{
  "n_layer": 12,
  "d_expert": 32,
  "d_shared_expert": 0,
  "moe_layers": [2, 3, 4, 5, 6, 7, 8, 9, 10, 11],
  "router_score": "sigmoid",
  "routed_scale": 2.5,
  "balance_bias": true,
  "init_std_router": 0.0167,
  "vocab_size": 2048,
  "optimizer": "muon_variant",
  "lr": 0.00225,
  "beta1": 0.9,
  "batch_tokens": 131072,
  "train_tokens": 598700000,
  "dataset": "wikipedia_en"
}
Below are experts of layer 8 (counted from 0) of a mixture-of-experts language model. Rows are named gate (a neuron's input weights, with its number), up (a neuron's input weights, with its number), down (a neuron's output weights, with its number) and show model dimensions 0-127. Each number is 128 + 32 x the weight over its row's rms, rounded and kept within 0 to 255. Numbers have three digits each.
Before each expert's rows: "mostly gets" lists some tokens that are sent to it at least half of the time. This comes from a sample of Wikipedia text that the model never trained on.

# expert 71
mostly gets: " including", " include", " located", " based", " served", " became"
gate0:157134114125157128123143176138139158099094084094180163106132087116117105185167160177138160157127142153098083100172179107127145091155099118168116156066089135158206135137132158123148162149144128151168156067069121123145160150153152141066183109152193074098083093112142160103141100172161135107139109144128150051123114115177116102167158153127066097112142138132094172140036131145124171121125
up0:099133085072102150128122091138138117094094176195163136104174145055141056118140091155147117162186120201176131159158134188122132126099139117075088103143113118157138121120082140120061100152122099145151167145124139117121172140094116193158165162161117120148096102150160094108132132082129158113125123168145137104115192116154149122142122063181115141158090032094153117087115151142115197140153
down0:107155148102196112152103208132056120111137157133067125106092131135142167149116048104116129130104120126194144081130172097105077107136101152179133097107093092124129139176151120110132135139079125094135162166146110130191155112162090172119093111135136118157129098105157118091060082131135151102095060091159098152137190132125145179092071091088124133081144120153123166163122051162162151125106

# expert 42
mostly gets: " h", " Man", " H", " Ku", " w", "gu"
gate1:085123074098139080096134163152112123113105143126141079123130093097136104137152140149112063173107124103181147140147099092132111123190134159133115098112070149097111139106132143175136103092146103109088170088086105135163118118096164114171192134141099101114121171148175066194103100167060097165073113075153109107111147088097111095140121088122177138101132125149131156177061176118067192168176
up1:119166111087140097156142140096120086144120131165124128129144172113107053099077107122094131116110133124171107096063105103133145157148159106094079121177099072129132167160152167169169187069122154165164072142206162135157129070125137175118117105102154076109103203106135094154121109074131155085096099117157166098144161123083120185173129160142079131103140104123170111114056143157139172115123
down1:159067083130126129092105112150174056113180174099143174145148136154121131156061081086163135156144110126177182101121128125107129095110121103097114149143088137084224142172133176095171172097128147154148093128127170130203234140092149151147199099175142104124109103130172156110106082156106105116135133122124137119091132105098122141170099150123111156112131121141138150133157151088171143076090

# expert 73
mostly gets: ").", ".", ");", ":", "?"
gate0:187102143144077131148132179128122106143147114143124149112166087096139171151136143146102097124152183159075066087158144133156129170147097181156102097170192086108164130087158191099067135063159080130142076135104133126127131133169067111105087189092130128100141145130141114135133188089162150135079048074079113138118149140115121148091128155107137142174158114157095104108096132121105057171123
up0:141120063110177075168073141180154138131088113050145130141132061067141164105127089106134142083115120129164124166169102072101130156143133179137117122146111133129133152099078152096185138147109121163158156058099178193094158107152129119125117156162143167139141087069106177133095149103187132131089104151170131151134140114156095130091149114041141119106170103116087087099109150099120188130099
down0:126108042157134150117173070115074144124105162156137118135149142128105068133118133110113161111129200089102074121127140125179156083086143159120146130147131143170125094159117150126147143126144119083155097104134100213170159147157115126153138109095121135116117130138130167073133149177091136052192155133169191159174125069120169059104146112167076137131151129163111112147122051205142145115149

# expert 48
mostly gets: "),", " and", " &", ",", ");", " while"
gate1:124141106133154100065140167103148183149115146109120120086127196135126105104131138080148143122117177153119117129120080121082134136127119053130139122152159119135147141103067102114123150096122114150118094077126095198151088197181122096136133128172176098135148120103152118132173157184163198126091109179165107086124128063217098095109102120115133188129152105105153105120067127149164163181197
up1:162119125108107046162092112144109134173093105150178172140087089159138145175094095134160146143146129072156106094151100166055097121140175146148130134106109179155168179078110138095165123108162128153116098176061124077110179157149137105100136144100121135139188054105123116131114107104146105152100063189105118155147116104129156060184170122203130098144100134163106129169161152115115122097130
down1:159167161170156148105136124093147127166159161082164155136099191097124101125149107111149098153156099158158112107116158069134173146137131116150090148127132142161143111129152147136179137153160205060133115103140189132052149136154169167101169041157150111177139138158194177088146103078109112115113093180100120110144100080115185113106118154133128165138131170091116099118169191115155196135147

# expert 43
mostly gets: " match", "struction", " list", " record", "view", " number"
gate1:148119066140131144180110176080089160124165102173123170128141090127150147115146109141137094150117104111126105213141117074107109156113116081109141151137119132064095135070105147080129138088090128088123142140131159074135126076227096082133098140100090133147196179154144205096074110112103134133143137107141114168154134161089086183155154199131090136146135167133099098165069127099136118140128
up1:124125093128143122146165142157098172116076096085090118088084133134169132169174161128141118112098184105129143120085138151098126110097134108153116076046086131098130111128108179094155090156196155083136117180144121080114174143113133157150093087139125119168136145106078167231144113102152094116172096112117159126138126096101097099175139122186139082080073128176121170171087117101116138116055
down1:134131138134089123126127100122148173152105162121083159097099081143098093167173088106134190105149104107067151114108149089125125145124134094176140103120142048127139129106109051126142145059125098115146145146140124117128065110135094171133099068201169143182105161099157100159034105174151154082085184104104115184087105130105160157163137170080105131105136129069177131131146151110154126123142

# expert 92
mostly gets: " population", " Total", "±", "%", "•"
gate0:072132148086135086122119109159156139062104112112135132172057159093201118019160191161112175112124085062100116186136164109138158148107086062148127142116153152131135088124117117121103131143142168160084132166079125121103137165125115121076138143140130142100180076132118129152146120096141140113198125088139090133135099134116151193161130073128123128149114072087157135165100100085107118074139
up0:116070171159143137108093142161179163125097148123090104113109164123093185137125122158166110120097155152128192183145137089135167145161104129159156133158072106146160154090116143093112122076158123130088083137118102185088072124109095150130162118142131095099136135177069133118117186128089061106123061165052090083104087109136137078139081115096126103122104134083129138105099130109151178153037
down0:102169159111129099206100149118127145094143142110137153169149149107137137149130127134111106109032146109145150146185130127127185099085112123147143097136139109153154122225127141164127109153098175104132134133078169081167156194160174146092153086101199107206138125099085107131124152117109139139100096081155144158147140142180148086162121179134080099125108106094148167067147060124111126069138

# expert 143
mostly gets: " Pri", " Bri", "ri", "g", "ag", " tri"
gate0:129133058101155202078093118102079033141168096142131133156160178104137146106164082105191113120120100111121138141123105084139106133126152092085126196099137105180128137125136128113102135179126166110121146226163132109202158130113135110114111085108084132097138159110095140094167096179123096149154175154173060175137098121135115138139150151125119153120152183129088144132117167097156082131178
up0:116116087155165148123164154101114094148145137088168135122164155175141177126238182127135184117119137129123092175150088100113100131116166110137115140141148155069164126140126077098150096132103148141156124143147216138154130174177152086102097076157129160104112088149046132137061100137106152163149123080150143164134098119116109148140035167080124093122132092159070108155142104130099096107117
down0:070139126154126081098126086102131145156109209101095094108108194026091163106116100145152202101167095176160140102129128151123149156125178122111107147137108163121159157052081137099096131142117183161142086128118192142104177096121141112188061146081103142135092159112147100191087123167105156136083161116108120141110127106132138132142076128140072155107156157085159129110155158143144130117124

# expert 224
mostly gets: " W", " He", " he", " it", " It", " w"
gate0:145129121085157128150090088160091166160159094137170124073046089133131071132155126085197100125126141159089123107091122100061110118100096086143087155070127124139063132105154136102180122122097120152163112144154158102106136139141162148080183072117134135062100067091138140072118140129120097133058123127055178168164154123134106166166109162133174143124089123163143127151116141135131190127095
up0:134107178067104081102110109127101135125129194133136145130128154138140115115101124125130114068146188110138079118086144141149170077156118122177068132145152105179097170133110108101156151136108159135056151078130093161164152134168135102117120152134151200166110137195143223159119137140066066102084111093146185137095109150131121146130072087108135118075145123060129113142080153123085179150130
down0:122126170126110185178163181130159153125126083123162120131121123155145167141165138164110165108155100092124126066195189098113195113145152103065151119165135112091185108116116115183116115156091143128180171129171148156096033097108147160126106134177147167149076103100099133131103131094162181115113125155120093091126179137118094105101147159103130136174188083166075134146155132054133141106109

# expert 53
mostly gets: " Port", " Am", " Tom", " Ro", " West", " South"
gate0:157206186107100136063083112103179168120156076032111128138121163105138168124099162111144110138138162161123119130151124158119126074209099086111077121125157135099135089122198154150110146146111097082092121165117118146146153106156123178177097143095170104161122187138111092150172161136141151100040103120136131145133124110161169107119084117099126167081135179102139141142173144089146167106131
up0:103097097112083153109120117089128094163046099104118123080128178081132167090158164072108107066124122127129114177161132182120139144113110108139205173161133151132098105085146170120090082117147142181112113120130125148129100139153131125121122146114177092181129128109085118126177071116093176115057084145152112141174102148107146133138071114177059193130091140163140094142149211099094153129119
down0:161079153165126091159141152118141187100158128151152126139109055190089114129138085151079140154080096134098128077158158103095120143184163161144079056147090061128134147166115157106155138086106133104146163139111112131095100128096108106106142117164120164055144156155125138185156158163152080176197125121078155116082141077146140121081154127125154078187158099085144142126097063128151117137153

# expert 55
mostly gets: " when", ",", " where", "),", " while", " because"
gate1:072128084123138086116137156152182146144150126133146150101133123190105144134106070092111198131091113168084182148142142148105188077126122123089130127093064087123162135094114080115169133159203156198123120071145085097121159171099115158122122168139147163156171166099089106160169178133118149090051146122143133109111168148101127102160104184125102115194078151159136110147146131095129150165162
up1:062091110143134075118067129081136072126078120119198170082101072139111125140144119129126155079122102103161090129129103066164072135122137125186119161141150210103128093146193166171166161131119122141166093153165107089107162188139170116136113143191143125073131118097110085105115147151125114113144092142139140129133178092128165052156101116169136091166143098074123141111117080167123136101156
down1:138166110123148023179129164140127162131131134107177181152146135104139130107126165157132071132141061121129181137167135149072119163131094098098097081117094079114165152131024087134116124122198141087097107199178119099126117187122121149119117131173151081128198107162156158148160146112124112122198151095128142106121083122118130187145146160086145144142132106118135110110165140124130141178087

# expert 180
mostly gets: " pro", " Pro", " Com", " sub", " di", " El"
gate0:106156132038095158127108183100134140139101078148119132181175032117128095171101116136130105143126069183162150149115136123170155106152126209104086165084130167148089141143115099146146156166109161107156114135141068107138143124129097136093144149083121108167140122169124184095093152054116131118072121183101137056148161158182145137155113124113080135098162109121094144097114140136114196123106
up0:150143123143090170167174114148162142109155061164119068113108158198128117092140094077111152160130104112151155072144116135141127114209155109214133164128126137180152111124134159165086146127073101130161152109142125164076073127142149105115127131091086148132078071124138154109133096119107114144159100067153165129089085105134159173078139108194141071107157168070113082109088179130111157129106
down0:103086111152075128142122056100108123138147119181138136127097143180141058087170098136085111152134203117099135085136181152158137172137100117133095104153154177091139125161159104042188115126141144125103165183108058109115088097136117094143142137090129137151105139133144121220085140141139148139128077157076090169127086148077198142134133095143170061135117115141118129112139112097118074122113

# expert 29
mostly gets: " Smith", " Thomas", "ley", "ler", "kin"
gate0:132127127132174107134143078095171143149152140128161107107118144167124094125032124136103141135092149098112086107114122136128166172148128100111113092154098100165085138188178145155109160163087099141133150096128159120157188117129070192134130098122083077096101105173142177146155125093182060192101108158088142114129190147139137127119140195192153121159153063154109092136134095050140105146164
up0:131181130153157134116101130115085065103127166111157113138143156136194128117144103127144107107103116125135124107167145160066144103156156141143124130172159128096197141080114162140139155110094155120141061082186131202101099077136088110164095071132185167108143145110154074093116070085144175139152151130104144068132081141127066138063157111135137192102149103181101089132156088159164088109104
down0:098135145131086160089135118165181134160086092066134140144127150117121109116168111117169056182176098064154109076087115210081110105120161167135114070140101184133138141122150145156152199157115078104138079119121151051117144129145159086095142166201107094078128181082092109117164129121113165168093125111108112134142168122124159144145145150085171148132139189148109155107142125092135148091124

# expert 147
mostly gets: "|", " |", "|---|---|"
gate0:091117182126187136099118143081169151145113114044147108133136144173133143097092165130111146118079096112139137108076093121127158104160160103086150213114133107159124096105064095116113105118155142166113110083137179132039114142139076088145116142097121100149114176164026193125114119121145094162089113110120152120129166126134184143127146186176132107158131099107121121142130180195136100158136
up0:067098122127127107126171145197170092170181094113116132171148109135149108117155168152177118053086148160128153094102155099117160156124068068168133114161124123151090195188119160127085110149138116136091109084091129185124107190143140150110144126161141153080202111099150115103139154092139116173161164154179075124058149151100091102139106114142175135093110163086105143132147141122151130068151
down0:155111164074124142174197206174098127164129111089128106157136113107061099137189147141100070117120147119107139118108194084148112142094155147118201132093132183156116053044170088094151079176140146164136149167127149180111101123151119130135121117140135106119160131140132112150035109116090103078159119109118085124152168148089064137149102148099139146113146132124124145119148085088134148133171

# expert 170
mostly gets: " assist", "as", "os"
gate0:174107107118116059089139192098207155102124141189071066164120151117094131131164127122143131129124092098192079099130151126134119138142113134057081135076092158121181110091154107115084128074155169145189136141087071160147147110147155114159152118130150071088131131100066156168099122139104171110150095149145090139088174135143110124160077088172135138140105166155132135114182143117172156081135
up0:109086171139166087158175123110117213122105170165211047083095130143121136165107137141109125130121117143126162141122133157187112098145091114152133111102166172096095091161206055135194140113116162084103146071069084146127117219132157084129134147109106155133077142130139145101148145109164138112137090100085112131112115090120096110121132140089181151151138145129091112066151102149154114113114
down0:128131122110111199185067065142096125126077109116161056142121154124144155185174169199177100151119122105142147109164143148092158148100131121081105103142092166143122101098156111123152196114162162119133136080126212148118131155150148121125171142058091144093186142120161132164122139133127078159115134131153103138147132137107122082106144126131142169133153099165074095083109143137195074184189

# expert 152
mostly gets: " B", " g", " Vi", " Me", " me", " Gu"
gate0:105106101166240100044183133158105134101154193139109122098149153173178139060132172121147117142133123109107153105131110052047089108152084091127147132154168145110149107111129105145129083126172149095152143136147160110060108140146136140144175150068108118109083145146146174136126117104086089131105109124142181153097094161123164076137102131099127187147192103128115129135124107092090121091113
up0:146124154114089170157083185133088144155113160153127173132079117143115121145091107173131150081109099099128241109140056133122076155122139122142166135157139087126098081142146146110119117177092150113138053192124129132072142088100133159145143153154092093172127171116097150148086102120119098169111081112057142122103097169094175219125138146119119133157174108157092127164138118127086108084102
down0:095162125136145090157176204157167131149098148171104160114151135129115105134032100145124153069139103137091118146153164084100069173144143070162138125068190177115150155107108185180182078097145073101135172151100161088145129100132197078203173157108105146079154127143152135173130144113137101112131111109132139170131117092142175098102132103138135119131149100163114114116105067127132121109111

# expert 148
mostly gets: " or", "|", "ig", " &"
gate0:166154069140114058066140167136139091181144169104125099162079112112139117090081147127144134126155132136103157152171186126151124088137116175092113122038099135062101066124148065113178108148128134078122146122144076161079101129135144106166125107186175122130077127109138164133094111123136137157112110054135128151119084166191088135123127158079154093072124064151156144108138124151101130090134
up0:169171131155117137151168125113120198169150157057205138094086076116113194133108188092122161108151173108163091093178108182185107144113101073160144145113107155123099163136130116102114055140120154135149158100139104128118111142118101140111083161072188105164141110099149130074140147103140087096099139138145063140154096150151127100098123153149039143157134098078134166117141132174139161091135
down0:139093161133139129128101129120131166103073167107178165156136121154113153116110134166092135110163074090098183164146131074103082095198135118072165120086126095128135112142087150147134144124104113087111084132164141097211117181134114146143179135075144094102174118150113159165116177109169177076127122157137184077128162110067109114145160106130144113170124120171091114136133114065122086216184

# expert 49
mostly gets: "ce", " site", " Museum", "tt", "na", "ville"
gate1:114093170116141100102204163124105161130057156129145125057123119099158080097118156111086113074152166180164105168091094132156122132106165180150145180125179116097145135138093170125082136151147118149119065111079082159105169144103102103108147175110174097138123110137091135083124143104117124105161168073071143149119132140135114111103149093122139160075066145052153143154142155160040155120108
up1:146114116158121135114088114142178056056088122102087167157141108142086142068117124116098079131086094207142165174154097126091137149134086125113137150171095186126085186050137161121062137126065125162149157191066102084104132148073162176157159161102073126167131088125112116109116080141107144145129114164124115083119139155114114166181134080114126123134097099081139123129130114104133146148117
down1:169155117115120143168135078123158110076115117125162084061119096138106112117153104065151146091172172096080105116142132145141099126083130133096119076092140177147138133107151114153108111099149083152177076137138158100160198195093175117111093085126180133134080191178184157116137167135083077172110149123161133141108070122081165075137172115121122092130103200086093124175109105128138159135127

# expert 246
mostly gets: " found", " appear", " list", " continu", " return", " represent"
gate0:165145097142044078144147153119109132086106132074123140126147154098093114194068080112099139108083150177140141166118123173114158122177131152122108161177140173087101111137128134140093156093151160111107139102124154143049143100098134145129130163143129135108113117149100089121107099174117160094108124197108127159086203179177164191074112147177087082087151087142121132125129073092170128101183
up0:153143076150104068130125119165114083189169136151093129111129117143145174158109153156181130150067066104133108131142096129162145143098152073120142126197112143164088123087147099085106149104159088169107167135138091134141109117134151124149146106142136078156171056132127151142177160165066054148109127130103173190119106112063051111101085117105108125155193152127129125096107138132152089152060
down0:141174133120077141112137133058153130081122144132085127130131149148112092122149079122174129121139112117170100130149139168114151091178102097153170176094105099136189138122103090136196180146129145131100107179101112102143103095104157070159132175057130181133172094113135120082091093097147157099082088152088134140185113105202127075069172158139098134184075123102141172120140191110103104107141

# expert 176
mostly gets: " However", ").", ".", " because", " but", " while"
gate0:123134121141145061099134130129106160141137119111145146134177155145096170124083146107119162199107166199131097121071116194092147133155094076114109113119142060073186167182118150156124065081177096176089140162057145127128107110152103236093137151162148110146158112160111140137155156108126145197127086158118152126132126119072163104135133148120128120176116144089126140139190171109106144129127
up0:145181123128090155139115111089156078163152085165190129151081106132135145133089093122115109152143127110067156103081144113120126128116093143120155105148139085064105108162104158120125100125169138147091085109076027163106144097121112125096078120101115116098164115172133186102145155166156117106087094079082021099116107128103107132121100122141072177139168102165063129092088116144145073143108
down0:113116143108077084161096072158132138114101063165137138154122177132132174123117135153132121166129024140143168068124124123127157083177156093192113114088064101120149129054114176095119044146119172135125095165121124094106155105191097132192166095117119138175182183132148141142067134139116147161144131151148154156121182168135109176151091146124135189128114123164146102111136139140120113125110

# expert 107
mostly gets: " comp", "|", " so", " Comp", " So", " po"
gate0:129143048158230139147112106116118178157067153096145220100188132089148153116148127116093124068135052110123178080165157117168124160165202120131163093147126155103102121126105128129110104098124109144119152169142153165110120115078141111147145146152107127125203097126168126089165154071185115139157132186128128116121135119124095158117156168180148080132126091117121100152111106108105176100106
up0:132145180206125155169131154133110122112120138114131127151098134101113157110192159136086101138103187086161162093099112150142069179136145160129117152104143161099185117104209143200080112159104195145175107074158162132092133096140108196125125057169121114136034098151109098153154101098157077115122121140143163160128146161127144127162168163108109145121135120077153148156106119172076138121139
down0:118119099145079099087066151183169165092124099181066057098150152108122159106130094114084135123153075156121176098106132179125099107148154150136142149100146128067133173122117090048107183090119128174117179161176088137087162117110143101146099102163166206054183181108061183148119102107161132152126119103147110155153108146162112097154131156113120138137116136117134143127127093106151113152100

# expert 12
mostly gets: ");", ";", " –", " &"
gate0:171124104089146142087088111054144083155142142170159096088101097065177076117180148125132148099108109103114150118125106122153135153109178101195140141110167159121139115086138176147113094124158100080156158103173111127132130091081131147213185114141194124114094093127138114153038116108160147163112156115103107131197108166141105114093176171109117186122143140100127191141147085136106127083155
up0:130154091113123126119093123096141125170163119147113155056151101143163080130176097109140137160126191140047163133108176105118122136119097104089141114190093096107149095168092137109178177089110123064057072164161128132131122114153096152135145112099133051178187123148123163167128130084125099103087093163095105082112091100173118098175087098190139141133141132147105097153114194114108147079116
down0:110108147139114144122143135101116093121082115149157125108111132120125116033141140092122095116088118089144092118075101077139225177134084135162084113093088123150111157105207118197065120127093145067129130145173131092119147077073074089107145166090105131123113122161135148093171058142183150140176169112099126110134079151145121136161129155140133120125062095116113142166132078080145150114094

# expert 155
mostly gets: " pro", " Pro", " its", " as", " their"
gate0:080148155148123128092100185065179096139141192141116135087109158082162135176129152127165168142135094145196128153144130091083164201131150101155149090074091068103117090149109148128122122103119139120144102196081125149118149156175115112120113152156112088088155132161075092172169154103105144144121183120132152195129155123119175179083172141175142059191135114105079150096119131120108126113112
up0:151081140124135121099126143127138111089088185155147107079096176132131111165210176094126149089146117115139051170110120105101097127170057110168109078076106085081080107139076135177189138101080107181097133105161165151129132132115131138169111164134166082168122080131117101072141137092146156188127136161105100121097124132096162135091103161130143087132129104111186130133098199099106148091097
down0:153116186167080099164174129124154149072119070145157149041174182165094115160144206120087146137120188069142183140160109108145123186112164109135141115109111178107125077133165107137137104131198164082126134137091116147142160179097159098177114097128133154181083118145149108104166124061163122096132184125155147150144134148102082152118175104084154121149151107148130114148117149127138083080134

# expert 164
mostly gets: " W", " w", " Bo", " bo", " we", " wh"
gate0:176125101130088117147158115131065143153139111104102135135109116115191139125145167128125119093126113150123111124161073134170165169114101151204184167103162116131125107130117111169043125171147136074125123139102099174139150172090131124076125148110161082121069112100175156062170164101165148125179119136145152187167101153086082099129088082111106146196087178171099125082098108108144149156069
up0:106141067078144129120161078109176140102080163115107119068097072114107187114134145116123054054070181128164176108068138136182092141156140090196131130143082073100152102123122142134099126145053131124136150135157140133102101130134171083178218094149144109136116126165120108086156173157146128126200169123135119103126117115099109147138121127116111127105163136100132163128178153150124186160108
down0:149064079123146064147042121110148140111129098124115137154111160122170080103114165184148151117134063093110154136176149138115167129100072134169140169143120102194101125094166135132107121109128118194118123091175120166134185115133120125156110134118175158095115072158134117158143043092127181098137215110079150081146172151117176117122130128107119103150137104194133097134121108092133141124059

# expert 54
mostly gets: "ć", "ley", "ov", " David"
gate1:111148104109152120147132139143128149140147131099073131185120190117109138115072129149169114135122165151103208137120077154135147133153107058106148132108142128150116178158108150086052166127128145137139133089111124129161145082160124136109092108161112130192109087129112132161228092104121060100079117128105119079110153152122109134142157111162082192150071197138219100087110141104139182146105
up1:114098166139073108144145122121082102126125092165125106125162129120117108115136135117112177140168083130107075137115136099158153159133094151094124099066165117121142157121136102153142145126163144103137186149121073134102099109087143137131118188120152013129192144127160096140210098124181172155178150106070170080145162129118196111043132144145093082124140084126079144144095136102140071085122
down1:161129104144140156110115139115150134135113165089138143146127179080097148066126127150117116117123124094119205164154110120096213133156139078155133126098237148111152138149141137101056173120121118122126122124123148126155110203143148198061141070145135132182093134124094104169146074136068106138113103186155098134140127126145151193142168076137138140176095103139163104108142139140117108073196